{
  "n_layer": 9,
  "d_model": 256,
  "n_experts": 80,
  "experts_per_token": 3,
  "d_expert": 160,
  "d_shared_expert": 0,
  "activation": "silu",
  "moe_layers": [1, 2, 3, 4, 5, 6, 7, 8],
  "router_score": "softmax",
  "normalize_top_k": false,
  "routed_scale": 1.0,
  "balance_loss": 0.00275,
  "balance_bias": false,
  "init_std_router": 0.029,
  "lr_router": 0.00165,
  "vocab_size": 22949,
  "norm": "rmsnorm",
  "norm_eps": 1e-06,
  "tie_embeddings": true,
  "optimizer": "laprop",
  "lr": 0.0012,
  "beta1": 0.9,
  "beta2": 0.95,
  "grad_clip": 0.5,
  "batch_tokens": 65536,
  "seq_len": 1024,
  "train_tokens": 551800000,
  "steps": 8420,
  "dataset": "wikipedia_en"
}
Below are experts of layer 4 (counted from 0) of a mixture-of-experts language model. Rows are named router (the router's row for the expert), up (a neuron's input weights, with its number), down (a neuron's output weights, with its number) and show model dimensions 0-255. Each number is 200 + 30 x the weight over its row's rms, rounded and kept within 0 to 999.
Before each expert's rows: "mostly gets" lists some tokens that are sent to it at least half of the time. This comes from a sample of Wikipedia text that the model never trained on.

# expert 66
mostly gets: "| A", "| Preceded by", " | GK", "| K", " | DF", " | Succeeded by"
router,173,226,202,168,158,209,181,184,188,189,166,218,205,187,182,116,191,225,148,179,201,215,194,190,234,194,234,168,166,180,204,186,180,150,169,193,199,188,154,221,253,233,170,228,165,163,189,193,160,160,222,190,152,216,212,213,190,212,218,213,222,227,164,222,203,237,169,242,235,208,200,211,259,171,189,196,222,218,258,215,229,176,214,165,164,175,187,189,223,246,196,205,264,235,210,200,227,168,203,170,207,144,198,176,194,227,178,196,196,233,214,236,234,180,159,211,160,253,229,250,253,241,187,185,218,196,168,228,258,166,167,210,166,188,191,179,133,222,220,162,179,202,168,213,221,198,163,173,181,187,227,201,202,233,205,253,180,212,181,206,205,195,165,190,254,202,195,146,234,230,213,160,204,163,245,223,178,239,166,196,218,200,209,210,216,246,191,216,178,206,184,248,177,232,227,204,164,214,220,145,205,157,247,236,229,158,140,206,173,238,172,198,143,169,223,215,222,207,230,205,168,208,184,187,166,131,177,235,245,267,229,122,172,130,224,254,184,240,180,238,172,210,208,218,224,226,245,181,192,208,151,236,194,258,219,193
up0,164,194,195,211,140,163,194,216,189,236,256,143,194,175,215,239,158,188,170,189,183,206,224,220,173,199,180,246,196,144,147,174,167,189,194,150,180,152,264,162,217,175,150,215,208,184,156,177,212,176,231,241,221,194,249,167,171,190,199,235,173,168,157,181,239,223,222,144,218,192,209,165,228,191,168,185,187,153,179,178,184,200,198,208,197,166,231,199,248,209,170,224,226,178,206,182,194,191,188,162,233,223,182,197,278,180,201,189,213,256,157,212,232,213,190,197,233,148,119,236,229,153,261,176,205,189,209,260,208,139,234,230,172,183,195,152,222,224,216,233,207,168,217,203,247,164,183,220,198,193,160,225,216,186,211,192,153,209,148,145,203,196,191,192,234,167,220,212,201,169,163,248,206,203,205,152,180,222,229,237,200,236,205,254,173,223,179,168,171,169,199,183,252,147,128,192,205,219,176,226,154,233,203,184,230,176,179,224,214,209,202,171,184,223,194,180,236,181,233,169,218,239,156,237,223,201,203,191,195,249,206,218,230,234,183,224,234,185,220,152,187,191,194,208,233,240,186,189,248,174,183,266,202,145,147,202
down0,210,169,196,205,183,241,237,158,149,238,189,208,194,161,204,173,225,199,195,186,269,203,213,237,215,217,191,175,178,215,242,201,193,174,187,127,182,171,175,208,184,203,251,239,165,132,216,178,205,208,180,155,179,185,206,206,176,166,220,251,210,191,175,228,205,189,215,223,271,171,223,207,195,176,230,259,234,238,200,184,165,176,176,202,167,250,180,186,232,228,208,237,191,225,175,185,223,145,163,180,209,239,195,220,210,224,141,165,201,220,249,277,208,174,217,209,205,190,226,192,173,206,169,227,193,215,207,187,219,189,180,218,203,132,166,211,198,244,180,179,202,192,200,245,246,183,163,215,202,188,221,177,253,222,206,189,208,217,185,117,160,184,231,189,277,233,220,220,226,175,151,191,199,205,202,245,164,224,185,213,148,183,193,219,234,206,223,203,224,178,196,213,150,219,210,166,244,231,219,162,213,119,191,214,206,240,192,170,162,137,256,165,231,223,210,154,217,199,181,168,119,221,218,234,138,186,217,190,196,216,219,197,212,128,239,146,232,154,185,205,165,229,249,203,234,196,194,200,184,230,207,209,141,209,225,223
up1,239,209,170,174,190,183,218,241,222,162,228,211,255,184,185,224,127,236,259,201,226,195,140,199,201,213,187,209,200,283,228,201,256,184,192,229,196,215,182,244,232,205,217,218,139,158,189,240,155,209,182,208,232,201,167,218,179,142,157,196,245,199,184,227,157,181,168,220,222,192,203,202,170,182,168,224,147,235,153,202,169,155,201,188,207,180,177,168,184,196,152,179,223,199,205,154,188,224,259,202,169,217,205,254,173,239,234,196,200,137,233,201,227,169,179,196,263,235,182,191,182,253,268,168,237,271,176,218,237,180,201,227,204,229,232,209,213,122,173,184,180,162,226,133,187,157,236,164,257,181,234,188,185,227,198,188,196,185,233,171,214,257,238,176,183,173,188,197,171,199,187,214,245,206,203,278,187,164,262,203,198,183,213,214,209,146,176,187,177,250,191,205,182,237,190,206,169,226,162,215,190,212,240,190,209,166,244,213,258,212,221,192,216,185,161,204,196,205,189,227,193,190,222,197,224,261,243,191,239,194,214,228,202,220,186,193,183,215,212,198,252,196,208,205,221,149,165,229,208,247,182,209,160,216,217,188
down1,278,202,165,261,214,212,267,210,181,216,215,170,218,197,171,266,215,158,203,155,181,204,192,232,228,229,184,222,198,186,158,166,225,194,176,203,168,193,234,190,212,199,170,184,236,216,193,146,239,194,201,176,188,194,270,252,201,172,200,253,251,181,227,201,233,176,180,268,171,222,210,207,168,222,183,265,218,242,245,233,226,236,254,187,224,180,198,226,202,210,221,193,193,193,201,237,146,187,199,189,185,188,218,178,227,207,156,214,202,219,187,209,235,200,248,220,223,198,182,193,211,215,291,167,158,184,179,142,137,176,207,223,232,216,228,211,179,174,198,221,183,179,199,229,165,200,208,219,163,203,193,162,288,191,166,249,232,165,197,221,193,182,114,201,160,249,179,188,161,180,231,219,255,195,216,186,175,234,169,171,244,209,181,173,224,232,201,195,193,202,244,208,207,215,154,210,199,143,203,189,196,223,201,170,180,138,241,203,190,198,180,227,191,234,189,188,227,237,192,246,232,197,237,203,242,181,184,226,186,206,129,186,253,207,239,234,175,197,200,201,241,227,211,156,202,200,172,220,159,133,259,157,205,182,204,197
up2,178,155,197,165,140,166,149,199,214,203,162,260,195,159,192,185,193,201,237,157,183,202,142,240,196,153,202,166,261,216,156,199,192,167,204,243,186,188,189,193,176,171,221,172,213,197,192,213,221,227,203,238,260,175,204,220,219,160,144,217,238,172,208,173,191,241,202,230,145,213,203,221,165,210,181,178,217,211,205,205,217,217,230,179,243,212,158,211,192,188,224,150,201,215,235,218,170,230,227,185,151,238,250,185,159,229,176,192,174,182,203,223,241,158,205,173,209,239,221,159,155,114,213,191,167,207,218,201,154,218,230,251,203,205,173,186,196,212,212,191,172,287,200,184,214,221,227,187,205,242,150,227,223,186,190,211,291,193,245,279,204,191,198,212,185,236,218,231,206,182,172,179,204,221,194,148,162,217,260,225,174,223,178,242,181,225,200,163,172,205,217,252,227,208,157,177,249,205,215,175,163,216,196,224,232,212,237,147,221,186,248,206,164,228,192,178,163,202,146,198,226,173,176,170,193,216,173,144,152,200,187,189,261,188,186,207,156,205,221,187,209,175,182,159,216,138,220,239,184,200,189,158,201,245,228,158
down2,165,220,210,174,233,201,233,193,137,222,232,193,215,184,227,183,149,198,213,206,193,216,234,127,167,189,197,209,246,232,202,142,251,214,161,203,189,267,224,191,203,205,227,182,185,191,209,227,206,197,183,175,206,172,162,210,211,208,201,221,258,193,236,206,217,221,226,247,227,222,182,271,217,187,199,239,231,188,232,209,191,224,188,236,192,183,240,184,197,186,130,255,151,114,224,234,165,247,186,218,157,176,253,224,199,204,209,215,170,179,189,169,175,218,167,229,146,239,229,235,210,267,264,188,195,178,194,214,213,243,213,240,194,170,243,196,193,235,211,217,243,202,205,221,240,254,210,230,239,178,196,176,179,213,184,189,179,193,226,200,252,184,185,187,174,218,189,197,205,218,188,207,119,179,204,169,192,214,202,157,177,186,165,220,229,159,181,190,189,228,244,208,192,270,199,260,184,228,233,200,218,247,242,220,241,201,226,183,239,205,196,263,182,187,198,161,229,155,161,224,246,183,279,196,177,187,115,196,203,200,205,178,196,216,164,229,198,176,169,220,137,212,224,181,172,165,209,215,188,196,218,141,220,179,155,226
up3,126,134,242,185,251,187,171,194,194,174,200,256,216,207,245,210,218,158,196,187,210,186,255,187,206,163,147,185,216,198,187,166,216,231,171,186,189,240,214,210,217,168,268,236,212,214,174,211,199,196,209,221,189,182,148,142,199,223,211,147,177,246,253,197,193,159,264,141,183,203,178,213,218,192,215,194,217,213,155,243,214,176,220,222,182,236,204,229,145,165,244,177,234,230,178,184,183,161,195,219,173,195,167,209,179,198,161,203,190,224,237,182,230,179,204,178,186,189,249,172,173,170,191,223,214,127,216,189,174,281,199,156,176,212,187,261,203,249,164,215,131,169,225,242,188,180,150,238,193,196,143,237,190,191,192,217,188,177,179,161,181,183,244,223,211,195,229,249,210,201,188,212,161,222,204,148,226,188,245,185,201,213,205,134,187,122,228,196,226,211,188,206,236,194,227,197,193,185,214,179,196,131,175,239,220,214,212,212,210,225,186,176,202,200,211,295,211,213,225,200,170,242,210,257,223,195,215,230,192,225,191,222,259,217,169,121,186,185,208,217,157,183,162,207,186,215,195,235,198,219,186,150,169,198,205,215
down3,182,171,203,151,252,156,156,204,138,171,203,191,197,174,207,176,191,232,212,206,229,219,245,197,212,130,210,174,207,224,210,162,242,263,232,227,248,213,209,211,182,174,187,221,169,202,187,256,178,185,222,157,202,187,176,173,201,194,222,196,183,237,233,186,233,252,240,188,204,200,176,173,210,193,151,228,169,206,176,189,180,182,260,214,199,149,200,260,179,246,183,160,176,180,188,181,206,199,270,298,219,215,165,132,230,209,244,196,161,194,175,225,235,214,151,158,147,213,243,143,175,191,206,160,215,182,186,224,215,219,195,183,249,206,151,173,230,188,220,214,262,216,203,140,150,261,226,166,216,121,187,189,164,195,228,146,199,250,211,225,211,250,226,207,248,194,255,206,202,185,223,202,174,205,219,170,209,198,200,228,148,170,247,185,224,168,184,213,187,209,224,185,189,228,218,159,144,173,219,183,225,199,177,212,165,247,157,218,181,162,196,193,231,170,161,250,197,240,210,221,200,187,219,189,221,191,171,228,213,243,180,259,202,182,205,174,240,244,185,207,175,209,217,246,188,174,215,249,201,207,191,182,196,204,203,187

# expert 15
mostly gets: " Che", " War", " Sp", " Sk", " Av", " Sl"
router,224,178,177,158,186,244,200,233,214,206,206,183,195,234,231,226,218,199,232,208,165,164,167,197,252,237,230,248,178,190,210,158,223,191,177,155,121,138,172,185,165,230,155,183,207,198,224,146,190,178,269,182,144,206,153,179,216,174,179,220,157,182,172,161,215,163,204,174,216,215,185,246,152,216,177,204,200,217,157,155,233,180,216,170,215,193,195,168,210,161,181,187,150,246,176,198,161,226,174,195,230,115,210,161,163,198,175,189,195,224,171,214,200,179,181,223,215,191,176,235,227,250,160,204,176,199,166,239,211,189,161,189,203,175,179,184,147,184,213,208,201,223,134,213,160,235,204,167,175,203,258,235,201,206,201,235,184,214,184,246,212,165,181,188,162,209,202,225,169,230,224,173,170,190,212,192,204,170,136,213,214,218,136,189,153,235,189,224,197,187,226,227,189,211,234,194,165,190,227,199,207,157,231,167,149,194,182,144,177,150,165,223,160,198,215,207,164,138,213,185,255,247,226,166,209,160,137,187,154,187,208,227,199,210,222,202,174,258,226,247,181,207,212,194,168,265,254,229,144,204,221,197,196,218,154,176
up0,136,195,211,213,186,214,214,205,185,194,188,191,185,218,224,200,234,224,220,200,180,179,213,224,237,184,235,214,251,180,168,235,210,190,258,182,170,155,189,199,215,210,223,209,240,227,197,182,222,240,209,206,196,192,217,248,237,284,205,257,186,168,270,200,183,200,213,224,180,228,170,182,208,247,199,219,246,178,167,249,148,176,224,219,119,163,243,191,224,205,212,258,244,164,178,225,242,174,187,236,155,196,213,204,200,206,240,146,199,196,231,168,222,236,175,166,193,243,245,196,204,184,181,201,185,182,265,195,195,198,238,215,173,207,242,187,224,202,120,197,194,206,176,171,207,158,206,197,117,170,218,200,191,215,210,145,215,200,206,199,169,163,228,219,184,202,241,164,243,234,204,229,192,170,251,178,186,178,207,195,192,170,215,164,248,182,190,196,229,278,198,198,248,208,169,175,170,187,219,247,211,177,130,217,247,245,161,270,196,194,232,222,238,191,206,263,166,235,215,176,212,181,168,139,178,224,252,202,175,203,168,182,211,189,225,207,193,220,180,204,209,163,195,143,181,185,218,119,197,206,192,184,222,219,258,181
down0,170,168,187,160,263,215,165,176,192,173,144,189,168,221,189,224,176,206,123,213,255,229,243,213,189,196,201,233,197,224,210,221,179,177,238,194,245,222,229,209,196,151,206,208,193,183,199,207,218,181,208,218,189,196,201,192,197,228,192,295,193,199,248,226,190,173,147,218,235,240,243,175,216,184,176,175,178,196,165,184,197,194,213,236,188,184,219,185,171,221,206,186,229,178,225,226,182,175,233,256,204,233,201,205,283,206,117,219,177,236,192,179,204,210,203,277,235,200,255,142,229,217,220,181,215,165,229,174,173,163,207,230,228,202,194,162,222,158,191,216,241,202,236,180,225,235,209,169,199,232,186,194,215,198,183,193,203,215,135,183,194,144,222,179,208,233,217,207,165,165,194,196,190,227,193,147,227,231,172,219,184,194,255,199,143,233,231,224,215,259,210,178,263,210,179,200,156,191,195,182,189,242,247,220,195,166,178,179,194,242,223,203,215,212,234,130,131,228,225,204,196,203,222,127,134,209,211,225,185,181,185,201,141,190,241,240,218,159,178,253,189,174,164,208,267,212,176,190,213,147,193,188,197,168,172,152
up1,156,141,257,174,198,209,203,167,193,182,138,205,204,175,196,284,193,155,233,238,199,169,180,209,206,232,129,197,226,175,223,223,194,206,179,186,201,219,182,218,186,183,178,236,170,172,254,248,193,187,222,160,192,215,217,220,211,209,204,183,232,190,184,212,157,233,238,213,144,157,234,202,237,220,195,196,235,240,190,234,195,254,211,175,168,185,236,215,191,235,184,183,198,166,189,204,240,149,261,191,138,214,215,235,228,203,222,191,189,174,197,203,186,163,196,187,177,195,175,152,178,211,221,136,261,300,255,179,249,193,186,207,236,162,222,220,240,223,217,214,193,228,193,155,246,207,165,209,224,201,229,229,188,262,188,209,220,221,229,175,157,216,180,208,170,217,220,143,164,215,252,239,224,173,206,235,232,243,245,189,241,217,193,217,173,224,235,239,232,192,188,218,180,163,219,164,185,195,185,174,223,154,213,227,213,207,208,158,201,212,174,203,201,209,150,213,229,254,179,243,194,151,169,224,205,223,219,263,190,226,169,209,223,207,179,187,202,170,226,153,158,185,178,162,237,185,202,161,186,248,204,178,141,154,265,193
down1,247,198,209,162,186,180,247,247,210,209,249,204,182,191,184,175,228,211,202,195,212,208,205,137,188,230,196,251,190,223,153,183,206,161,187,198,200,204,161,203,192,188,203,169,177,214,136,194,136,161,196,122,153,224,191,179,165,168,227,222,243,160,209,197,171,166,196,215,236,218,214,223,197,175,226,166,198,197,263,203,210,201,243,223,232,216,186,159,169,236,253,239,196,191,252,151,167,175,180,165,222,132,220,187,163,225,202,231,245,247,201,267,201,198,181,237,152,227,254,179,227,162,208,235,186,195,250,231,240,193,185,214,238,202,239,167,113,140,212,238,195,203,218,242,220,185,205,172,203,258,179,189,240,244,195,227,249,195,175,170,183,217,200,206,216,217,216,178,155,229,197,239,182,251,198,211,224,218,165,224,206,216,158,166,183,205,206,234,218,195,191,206,195,206,175,220,179,200,135,225,185,163,248,247,261,188,197,222,173,178,175,198,194,147,169,174,181,207,241,225,195,183,185,188,190,195,140,139,186,180,184,243,216,155,181,234,166,203,184,211,261,190,199,181,224,221,214,224,258,206,221,220,204,221,182,273
up2,216,183,261,237,260,204,208,158,129,201,227,179,174,198,232,185,168,185,220,206,175,145,255,181,204,184,176,148,202,203,174,201,191,189,224,188,186,229,190,219,229,205,231,236,209,251,189,184,158,198,204,240,253,186,230,177,191,160,190,195,203,198,208,197,241,188,222,220,213,209,156,211,214,180,181,128,215,227,203,214,178,193,241,208,151,187,185,215,235,229,187,244,205,182,214,203,225,213,255,180,234,177,136,224,239,206,228,245,183,206,197,222,220,201,230,213,191,162,285,178,183,190,235,244,247,220,240,214,211,247,166,154,189,224,216,198,227,182,202,179,176,212,201,199,245,169,261,207,192,200,185,220,220,203,207,247,196,219,169,209,137,192,214,176,202,171,263,196,210,204,239,189,219,195,231,195,224,240,168,248,217,181,207,152,186,164,244,200,231,273,227,190,229,148,220,170,154,230,236,216,198,235,195,262,196,176,180,259,210,196,159,158,247,144,210,222,248,230,203,154,158,179,243,201,150,184,240,253,195,142,199,167,246,129,185,173,174,192,140,199,230,192,232,206,234,186,219,168,220,182,162,201,171,207,230,184
down2,183,198,216,193,205,193,163,197,194,266,136,255,195,226,177,151,173,224,178,205,223,181,192,245,214,221,245,180,225,238,289,147,189,171,203,184,195,214,227,238,201,186,188,246,201,155,204,161,192,225,168,196,167,178,214,182,261,218,202,170,152,240,216,232,208,184,216,207,229,223,174,126,184,204,206,163,182,254,133,171,199,156,218,144,239,249,206,216,200,247,149,152,203,250,209,210,217,195,207,241,191,153,219,210,204,188,229,215,166,195,211,229,181,180,221,159,228,202,161,221,205,197,221,181,202,246,231,226,183,171,162,198,179,221,208,204,193,260,165,181,171,277,195,207,183,238,222,258,129,184,186,200,243,226,210,249,169,221,200,180,189,227,189,208,245,191,221,142,227,250,192,194,199,200,147,185,225,174,211,132,177,223,153,224,249,198,179,196,217,188,240,249,172,246,258,242,221,214,195,156,252,163,152,178,180,188,186,181,183,194,185,204,230,210,194,246,195,148,168,205,196,208,187,154,198,231,205,215,228,191,210,177,226,177,256,209,153,232,235,196,189,205,214,187,203,234,222,244,217,224,229,187,190,189,203,150
up3,150,197,204,245,233,170,213,171,235,199,205,212,220,187,235,208,151,220,178,126,165,177,225,161,174,239,156,224,225,246,262,248,189,236,200,219,204,201,196,180,206,206,205,223,213,169,207,206,207,193,213,174,212,183,180,227,196,225,128,220,163,257,205,191,237,139,206,198,136,167,191,195,204,233,214,209,146,176,209,232,156,203,226,224,168,227,122,192,214,175,188,244,229,217,213,220,214,238,170,215,194,202,237,238,164,191,230,213,188,225,213,185,248,175,214,175,186,231,189,167,125,183,209,170,222,192,243,165,178,180,227,145,246,215,182,204,228,189,120,180,211,176,190,172,200,192,224,184,160,203,177,236,235,204,250,204,217,211,207,227,190,229,210,210,211,182,216,196,229,230,171,218,269,236,181,215,216,166,255,237,188,258,230,171,207,162,227,133,174,197,150,225,161,188,200,201,244,162,206,201,194,171,152,208,202,196,223,206,195,226,178,174,183,264,145,242,195,239,159,189,186,231,215,192,179,263,255,199,246,148,192,179,223,180,162,169,166,170,269,166,199,234,204,157,220,153,209,175,198,205,155,160,215,190,213,196
down3,177,173,220,207,225,152,206,229,246,196,222,208,221,204,200,245,152,268,189,175,180,185,195,183,173,208,197,260,208,208,248,214,212,201,165,205,216,202,242,191,158,132,204,222,241,203,226,214,189,242,174,222,207,145,210,234,186,194,140,204,225,182,216,198,216,197,179,205,201,223,165,177,174,181,255,135,171,149,150,220,195,186,199,182,197,233,173,178,188,213,153,244,202,157,170,201,196,276,205,195,159,276,220,200,168,188,234,242,191,204,263,145,202,219,199,160,157,192,216,202,193,203,287,180,235,220,197,182,166,211,208,199,182,210,192,221,261,202,149,203,180,197,231,168,182,216,190,235,208,263,229,201,202,217,201,223,256,233,185,195,162,207,225,263,215,194,186,238,249,211,169,231,211,200,197,238,204,186,251,232,205,271,261,196,190,227,237,195,210,177,196,224,160,201,212,210,211,225,173,230,157,198,172,180,207,181,226,182,237,223,216,180,241,188,211,241,198,202,129,180,173,219,175,204,248,257,207,162,232,207,166,133,222,180,98,149,176,207,251,216,181,226,204,191,189,181,163,172,201,216,207,193,176,169,191,211

# expert 54
mostly gets: "The", "He", "In", "Al", "After", "An"
router,172,258,150,193,199,201,212,206,180,190,210,225,184,170,179,192,202,161,226,231,166,205,189,178,184,208,235,220,168,192,180,200,166,126,150,143,196,210,157,154,250,241,186,191,173,232,155,162,198,184,252,152,177,194,205,229,198,211,185,251,217,191,161,233,162,252,158,209,236,236,248,239,217,208,161,206,203,175,208,180,157,163,224,205,238,218,223,161,229,222,201,224,208,235,237,215,214,147,172,141,207,178,157,152,215,196,229,234,216,217,158,262,205,230,206,234,161,174,204,193,230,239,179,222,218,140,158,223,208,158,154,213,221,148,232,210,160,209,178,143,230,220,173,216,188,232,153,186,206,178,231,205,226,241,191,184,183,188,142,231,227,139,180,202,244,233,212,158,156,224,211,171,216,193,233,210,184,220,142,233,204,175,189,215,199,189,238,260,185,185,197,226,187,228,200,245,142,184,216,177,216,179,216,189,183,220,148,212,203,183,152,247,176,169,215,221,229,133,181,223,194,153,199,173,218,160,163,214,161,210,224,181,160,139,216,244,223,212,142,255,204,231,194,198,188,234,212,219,177,209,153,202,204,228,176,208
up0,180,194,207,210,246,220,228,191,169,235,179,175,259,229,193,208,254,153,203,153,248,174,224,219,193,184,175,211,180,184,204,163,216,203,207,186,186,189,158,230,169,190,183,186,200,242,209,174,129,219,197,208,154,147,213,200,201,198,133,196,177,215,228,222,232,197,228,189,266,273,249,217,210,155,192,201,274,183,203,206,167,126,177,188,213,156,132,199,153,226,233,181,205,240,191,231,241,186,211,169,225,242,257,219,183,205,165,203,205,186,170,181,158,201,176,182,212,188,195,229,228,216,191,186,186,277,193,203,207,196,227,217,172,189,196,219,191,223,205,207,282,178,209,228,159,197,235,217,182,176,234,152,172,204,158,214,171,216,245,216,191,283,205,214,214,158,232,220,152,227,226,222,172,214,184,206,180,218,189,166,213,246,229,219,190,160,203,226,218,204,166,204,226,199,220,215,166,185,202,141,126,118,204,193,214,211,218,214,253,207,229,196,205,205,234,195,215,231,254,247,232,208,202,211,129,184,201,219,235,286,200,169,190,180,215,150,210,209,192,212,209,170,204,188,211,220,203,202,151,171,214,249,155,159,208,220
down0,219,216,224,214,232,207,173,147,206,170,210,219,217,195,215,218,198,160,196,217,209,179,216,191,178,206,219,224,211,180,165,237,215,263,212,276,171,202,209,171,184,202,208,223,223,210,165,201,230,197,158,208,238,194,144,194,206,207,234,181,250,163,170,236,203,210,211,217,223,214,136,164,186,214,249,182,176,196,197,241,244,197,159,171,246,197,259,204,195,168,265,133,166,177,194,167,205,218,147,159,259,214,294,174,209,211,191,195,165,167,198,203,183,140,250,180,183,254,198,216,216,212,122,213,177,270,171,219,207,180,165,216,139,208,222,163,195,211,225,179,148,183,225,200,172,170,190,166,170,223,193,231,142,231,220,218,216,194,204,185,223,220,201,203,212,208,211,212,266,189,212,179,189,166,168,227,181,233,206,189,218,209,152,247,179,216,232,171,158,171,236,165,246,173,181,163,246,155,159,245,180,227,179,182,217,208,184,229,187,177,220,168,201,200,139,223,209,231,168,235,200,170,227,217,180,178,212,183,202,209,209,288,188,204,265,201,154,166,238,184,171,174,169,205,175,143,159,206,208,174,241,175,238,204,204,226
up1,154,209,183,196,189,126,181,136,202,117,236,226,153,173,214,213,226,223,189,222,165,139,211,248,177,194,219,167,210,235,206,164,190,208,258,146,142,166,185,224,207,221,155,154,253,195,179,231,193,217,195,157,201,172,234,247,139,212,227,195,200,187,220,178,213,217,183,223,209,223,199,180,232,203,200,207,171,187,169,201,213,224,220,209,141,204,186,212,190,193,196,142,208,239,182,223,181,179,179,219,251,213,222,168,224,189,228,193,173,196,185,216,227,162,165,175,263,159,234,219,226,138,141,128,244,222,198,250,221,192,227,262,177,142,222,215,223,225,179,216,244,139,204,220,212,162,141,217,235,267,189,156,215,195,147,145,204,263,163,217,211,202,223,139,230,178,209,178,203,206,210,183,192,179,178,221,208,183,222,264,204,239,230,217,205,191,177,224,258,206,239,153,213,190,205,211,231,158,220,213,207,188,180,195,163,239,207,171,221,189,231,193,205,206,164,212,178,188,191,214,256,203,170,228,158,211,208,210,231,226,199,214,177,233,184,173,212,184,202,192,205,247,240,223,209,151,170,169,194,256,185,194,187,207,202,245
down1,168,151,211,216,190,214,237,142,206,194,214,151,131,222,214,215,231,196,198,232,164,180,232,220,140,184,200,155,208,176,145,192,206,155,238,189,151,168,173,243,232,204,170,187,174,180,259,190,212,143,190,184,197,164,211,201,156,229,200,197,162,198,203,216,223,170,185,238,201,128,219,229,196,218,233,143,231,262,205,213,200,218,181,130,228,181,264,256,197,180,184,258,161,210,193,213,166,202,187,229,169,163,226,224,184,165,144,185,142,187,226,216,200,192,196,143,183,243,213,230,218,204,182,171,197,242,207,247,235,190,212,117,216,213,195,180,178,226,172,233,163,169,199,195,204,181,205,214,189,212,192,154,195,263,188,215,220,210,194,172,229,206,196,188,179,227,211,159,190,205,220,196,189,226,240,184,235,242,177,193,198,174,203,164,233,204,213,186,184,154,175,219,152,261,171,125,195,205,204,172,204,158,243,250,191,182,213,153,200,192,178,175,162,256,148,263,184,212,222,245,228,174,180,201,175,185,205,179,161,161,188,179,170,183,259,206,198,252,191,242,178,235,197,219,215,187,275,225,200,194,191,198,229,208,199,157
up2,199,195,212,168,226,138,139,232,236,190,191,243,262,255,176,220,202,186,230,131,200,210,146,220,204,169,231,122,203,184,167,182,225,168,239,219,205,165,207,216,202,224,206,219,196,229,200,235,200,190,202,237,267,202,201,168,211,185,195,218,228,196,221,197,193,172,160,290,186,222,179,161,185,213,197,223,222,172,145,220,235,191,226,152,204,233,158,190,216,250,204,192,270,226,195,207,186,211,176,202,235,216,192,231,205,182,199,142,255,198,210,225,175,222,179,189,217,204,182,221,164,210,159,208,204,201,191,200,226,222,212,244,147,194,159,188,211,220,275,215,221,191,203,170,261,216,197,189,223,209,168,220,143,169,241,186,212,188,180,164,205,233,227,222,173,204,204,213,218,252,215,240,235,172,149,191,174,181,196,248,205,172,209,242,204,244,177,183,163,196,217,176,217,165,230,224,202,176,209,201,192,250,155,201,202,214,189,216,280,183,231,179,170,162,179,168,229,196,176,166,219,176,161,234,114,218,242,198,231,205,201,265,242,218,203,207,179,176,170,127,185,168,197,193,191,135,152,225,241,160,179,225,195,145,177,187
down2,207,182,208,148,201,198,240,174,142,167,252,173,130,190,236,260,210,175,196,162,172,219,230,145,254,210,231,253,213,179,184,225,169,179,202,225,192,192,259,251,171,196,219,212,241,210,169,157,175,206,205,225,206,167,185,186,201,229,151,238,231,245,218,193,290,231,215,178,209,207,201,167,274,217,206,166,173,163,183,178,201,246,203,197,187,177,146,164,215,221,213,206,229,199,197,211,234,218,179,200,189,159,201,221,217,172,231,200,188,198,199,174,246,184,147,143,133,226,186,225,204,158,186,193,181,205,202,179,199,238,191,153,203,156,187,181,197,160,159,179,157,197,222,201,173,219,213,203,215,228,239,207,187,212,270,193,245,228,185,182,192,227,225,194,221,194,226,210,251,173,194,187,159,162,205,182,182,280,193,186,174,234,136,191,213,236,251,193,162,226,259,167,193,242,209,194,181,173,164,193,163,172,227,204,256,197,168,237,166,169,179,231,142,229,222,220,199,202,208,220,199,200,187,161,219,199,183,204,165,168,198,210,175,160,257,200,229,147,149,180,201,170,250,227,219,176,231,233,154,225,188,213,214,211,141,153
up3,247,198,164,204,220,154,200,155,235,177,164,202,206,171,183,189,234,239,126,216,190,177,195,228,189,194,246,148,180,187,132,178,163,253,265,163,209,195,244,228,232,251,216,212,202,200,223,201,261,181,219,272,217,172,186,210,177,218,229,224,213,185,183,210,206,165,218,206,181,202,161,201,250,164,211,226,245,199,245,186,257,202,179,199,180,164,216,247,230,212,225,140,196,243,207,198,219,211,198,226,192,213,238,213,187,210,176,229,217,225,277,201,189,195,156,150,244,227,167,162,250,197,181,212,176,235,210,145,218,225,189,206,200,203,237,137,206,214,205,209,211,222,200,209,269,203,208,237,168,205,156,250,163,231,233,155,161,150,194,168,227,221,197,192,232,177,213,236,199,217,212,165,208,179,180,229,178,218,237,263,191,187,208,231,209,178,123,212,179,238,215,196,177,153,168,188,229,215,211,255,224,203,184,190,155,184,227,235,216,184,212,193,188,222,228,171,187,233,207,175,202,174,168,196,182,182,226,161,194,215,192,244,227,187,149,208,164,240,191,198,251,198,192,179,276,163,209,113,217,252,203,183,230,161,186,208
down3,225,170,159,240,226,189,203,203,173,190,235,156,145,210,195,205,147,204,262,206,213,160,290,206,190,252,186,193,210,164,223,160,210,200,210,191,177,169,208,138,165,196,158,167,211,202,205,156,231,134,174,167,213,214,184,240,199,267,199,217,257,221,182,165,203,218,188,181,183,204,170,231,203,193,179,180,226,152,161,191,198,171,176,196,176,181,218,200,165,211,180,209,183,203,204,154,182,180,161,201,226,146,125,180,204,162,143,212,119,210,203,197,240,202,219,196,185,231,152,201,208,161,221,242,211,231,178,199,202,184,238,170,216,192,201,232,226,233,100,157,181,242,190,161,228,179,147,212,210,222,231,181,238,188,232,213,216,261,155,231,184,206,192,222,222,189,232,145,219,217,202,232,235,171,193,221,219,219,240,138,200,233,177,206,149,153,174,246,222,208,159,192,185,196,201,175,205,205,170,207,203,218,167,164,166,150,152,219,186,211,216,200,200,170,226,242,192,170,237,222,190,233,209,197,240,233,211,161,172,233,248,152,210,175,240,207,194,178,155,224,195,166,198,276,238,180,187,239,196,187,222,229,194,183,174,169